From a checkpoint of a small mixture-of-experts model trained on Wikipedia.
Size: 12 layers, width 128, vocabulary 2048, 11.3M parameters.
Experts: 128 experts in each of 6 layers, 32 SwiGLU neurons an expert, 8 picks a token, a softmax router.
Training: a variant of Adam for the experts, 804M tokens, 6135 steps.
Below are experts of layer 5 (counted from 0) of a mixture-of-experts language model. Rows are named router (the router's row for the expert) and show model dimensions 0-127. Each number is 128 + 32 x the weight over its row's rms, rounded and kept within 0 to 255.
After each expert's rows: a language model's description of what the expert responds to; "comes before" lists some tokens at least twice as common just after its tokens as in all text. This comes from a sample of Wikipedia text that the model never trained on. Tokens count by the router's weight.

# expert 35
router [142  62 153 108 101 154 132 131 114 148 111  92 173 152 107 101 167  62 115  93 193 106 123 196 188 105 161 174 171 195 111 146 155 116 126 164 167  81 184 131 142  50 148 115 107 137 165 127 126 197 144 108 167 145 150 101 167 174 106 115 151 145 159 117 142 151  78 124 139 159  95  95  80 148 119 118 169 164 116 128 173  68 152  97 169 173 133 122 160 102 130 148  92 143 137  94 159 165 132 129  94 153 122 109 100  71 149 135 132 192 135 100 151  71 120  94 106 124 132 136 117 110 158 137 128 164 169  76]
What it handles: Possessive pronouns like their, her, its, plus inner pieces of longer words, as in policew-om-en, appro-x-imately, Prof-ess-or.
comes before: ", ", "s ", ". ", "in ", ": ", "s"

# expert 46
router [136 105 160  87 111 112 106 133  98 173  93  59 174 118 150  82 144 100 124  88 172  82 140 180 145 119 131 180 150 162 128 170 164  84 171 159 151  86 162 121 150  70 140  96 107 173 177 122 156 151 145 109 164 114 164  91 179 150 120  93 180 150 156 113 138 152  62 123  83 182 103  77 123 146  91  78 140 177 106 159 178  90 147  85 163 159 101 133 130  91 113 175 101 134 146 127 149 179 164 113  62 142 138  85 119  95 136 145 131 129 107 118 119  92 159 106 102 133 120 155 135  81 183 138  80 151 146  91]
What it handles: Word-final -s, -es, -ies, -ers endings on plurals and third-person verbs, as in mean-s, seem-s, var-ies, season-s.
comes before: "of ", "in ", "and ", "(", "to ", "were "

# expert 14
router [132 109 177 113  92 143 134 157  98 170 128  88 134 129 120  66 137  86 164  90 173  96 132 131 167  85 134 127 137 165 116 177 162  97 138 147 150  73 155  98 128  64 117  81 115 140 179 114  93 128 146 128 167 120 177  91 141 154 102  88 128 167 150 111 116 118  84  65 116 131  80 110  92 150 137  85 168 147  85 182 180  95 196  83 194 166 135 143 158  84 137 162 120 166 134 131 144 144 167 106  86 178 155 103 116 119 140 155 142 115  77 119 149 102 151 137 110 170  86 157 134  82 178 185 100 171 158  93]
What it handles: Word-final pieces after one or two opening letters of a common noun or verb, such as g-own, g-as, st-one, b-ill, st-ated.
comes before: "of ", "to ", "and ", "in ", "was ", "for "

# expert 61
router [122 112 152 133 107 103  82 156  99 141  99 103 165 136 156  87 178  92 140  96 172 104 152 185 154 109 153 140 178 187 116 134 117  81 162 198 151 100 164 100 139  75 152 103 130 166 143 140 120 180 149  76 178 101 164  91 192 150 107  96 164 157 148 111 153 134  97 100  96 168  95 126 113 133  86  97 151 171 116 181 174  75 161  86 162 163  92 155 138 114 123 166  80 159 137  97 154 150 128 112  78 133 136 132 122  81 132 135 133 132 119 116 136  89 199 104  99 123  93 154 136  67 176 162  97 164 154  78]
What it handles: Final endings of nouns and names, such as came-o, civ-il, muse-um, proc-ess, often before of, in or and.
comes before: "of ", "in ", "and ", "(", "for ", "to "

# expert 7
router [142  90 152  81 110 145 114 158 112 164 106  77 114 106 171  92 149 136 163 108 147  88 153 160 153 107 123 152 136 150 109 170 139  97 157 114 123  69 170 128 160 108 107  72 112 161 143  96 137 133 148  95 138 128 175 106 148 134  96  78 139 174 164  78 170 132  86  80  85 114  66  81  84 143 111  76 140 130  88 175 172 102 159 111 167 163 104 148 152  79 141 157 103 122 124  66 149 172 150 124  65 189 151  85 110 108 112 177 124 145  84 119 165  90 136 122 100 168  86 173 130  67 174 134  89 172 135  98]
What it handles: Pieces that finish a noun or verb and are followed by of, to or in, such as l-ack, l-ost, T-el, f-ear.
comes before: "of ", "to ", "and ", "in ", "was ", "("

# expert 3
router [120 109 195 123  88 155  98 132 103 177 117 101 151 137 122  67 142  88 148  91 185 115 150 144 148  90 139 165 159 141 125 165 154  97 132 181 141  98 158 111 141  50 109  95 109 139 187 118  92 137 143 107 141 126 166  90 131 173  99  78 132 155 151  86 132 147  70  66 110 143 104  91  93 155 125  88 165 175  96 191 165 110 205  69 166 162 120 113 168 113 126 165 109 124 142 132 159 158 160 103  97 180 152 104 109 136 124 137 106 112 126 139 136  85 174 108 104 150  58 146 115  87 175 152  97 152 164  89]
What it handles: Word-ending pieces that complete a word after a short stem, as in st-ay, de-er, cl-ay, Har-t, and names.
comes before: "of ", "and ", "in ", "to ", "(", "was "

# expert 10
router [159 115 149  93  95 140 122 161 118 169 133  92 155 119 146 106 132 100 167 101 157  95 139 162 166  97 128 114 133 143 124 198 145  93 159 157 155  91 140  96 126  52 129  93 126 119 158 130 106 155 145 118 173 113 177  91 160 189  85 104 136 171 142 105 141 122 115  77 132 119  89 117  81 142 103  86 197 164  91 175 180 106 178  77 201 178 113 164 153  65 127 161 109 162 173 123 137 142 142 102  77 189 143  75 104 130 127 152 112 129  92 120 104  77 152 104 101 147  79 155 131  84 158 164  85 139 147  99]
What it handles: Final pieces that finish a word before a space, such as -ly, -le, -ad, -an, -one, -ey, as in f-ly, Is-le, fem-ale.
comes before: "of ", "to ", "and ", "in ", "(", "was "

# expert 13
router [134  96 161 107 105 115 118 166 118 177 110  92 134 151 139  97 129 107 139  96 148 102 154 190 149 123 132 143 195 161 105 178 138  99 117 167 131  84 158 104 180  86 125  91 124 168 145  93 106 155 134 104 177 109 174  87 162 137 118  89 145 174 175  98 163 132  53  81 115 119  66 105  81 140  93  77 146 169  90 181 190 100 147  98 150 175  81 168 147 123 118 139 122 170 154 133 135 132 142  87  76 188 173 109 108 116 137 151  99 145 104  89 143  95 124 107 106 174  79 150 134 102 207 148 130 155 133 110]
What it handles: Final pieces of names and proper nouns, often before a capitalized word or table bar, such as Hum-an, Tul-ane, Lo-an, T-om.
comes before: "(", "and ", "of ", "in ", "to ", "was "

# expert 56
router [120  91 167 110 106 123  98 143 111 148  92  93 146 136 124  74 147  82 163  85 171 115 155 191 151  98 137 194 152 180 104 146 160  90 122 171 156 115 197 130 158  56 137 103  95 180 159 133 117 169 140  98 154 122 160 103 169 151 107 107 168 142 152  97 136 155  82 106  97 151  96  73 104 163  99 106 144 170  88 158 152  98 146 100 141 190 152 123 137 110 108 144  69 142 145  89 172 154 111 139  80 151 141  94 112  73 134 133 109 142 134 128 121  96 157  98  92 172  93 191 114 129 142 156  70 155 178  70]
What it handles: Plural endings like rhymes, carpenters, textbooks, byproducts, plus the piece de in wide range and wide receiver.
comes before: "of ", "and ", "in ", ", ", "(", "to "

# expert 44
router [141  87 160 107 113 110 101 147 110 164 103  74 145 156 160  71 139  99 118  87 171  76 152 179 153 110 147 181 149 173 122 165 141  76 168 156 154  81 178 117 156  74 149 100 103 182 165  94 135 161 138 119 173 109 161 108 182 159  98  87 159 169 118 106 154 162 102 111 121 170  74  99  92 151 106  90 154 165 115 168 178  75 150  97 153 183 118 137 153 104 142 155  84 123 126 100 139 169 153 133  75 142 142 102 132  92 138 154 126 122 117 108 138  81 129 114 108 143  91 165 131  80 188 153  76 158 160  71]
What it handles: Plural endings on nouns, usually followed by of, in or and, such as houses, workers, meters.
comes before: "of ", "in ", "and ", "(", "to ", "for "

# expert 49
router [139 103 153 146 106 154 105 139  66 143 120 114 161 155 135 103 138  99 164 117 206 123 199 170 146  70 126 184 156 208  96 138 171 114 161 178 166 118 156 131 193 113 159 112  98 155 204 167 126 141 147  62 141 118 194  96 137 143  69 114 185 158 139 116 145 165 113  92 105 145 114 103 119 156  94  90 174 147 111 158 145  94 147  94 138 161 144 110 142 123 142 151 106 150 141 147 187 145 143 142  87 163 147 109 122  62 134 138  99 148 105 102 172 107 168  84 105 167 123 144 141  97 144 122 136 142 195  95]
What it handles: Stems and inner pieces of Latinate words before suffixes like -al and -ed, such as sph-eric-al, enti-ties, politic, organ.
comes before: ", ", "al ", "er ", "ing ", "ed ", "s "

# expert 60
router [ 97  74 157 113 119 116 108 148 107 158  93  42 165 148 159  81 125  75 111 123 160  78 168 175 171 129 144 170 159 180 131 154 183  67 206 171 152 112 137 123 151  79 121 114 101 149 157 123 163 149 162  95 156  90 169 110 195 156  91 113 168 164 138 121 135 149 120 105 123 161 104 121 130 134  77  92 164 175 130 154 142  91 151 111 158 172 122 139 158  77 119 159  65 138 146 120 178 173 162 122  60 174 158 112 118  79 113 155 116 121 105 130 117 113 126  88 101 129 126 168 124  96 141 111  96 147 169 100]
What it handles: Word-final suffixes es, s, ies, ities, tions, ings closing plural nouns like names, roles, times, issues, cases.
comes before: "of ", "in ", "and ", "(", "to ", "were "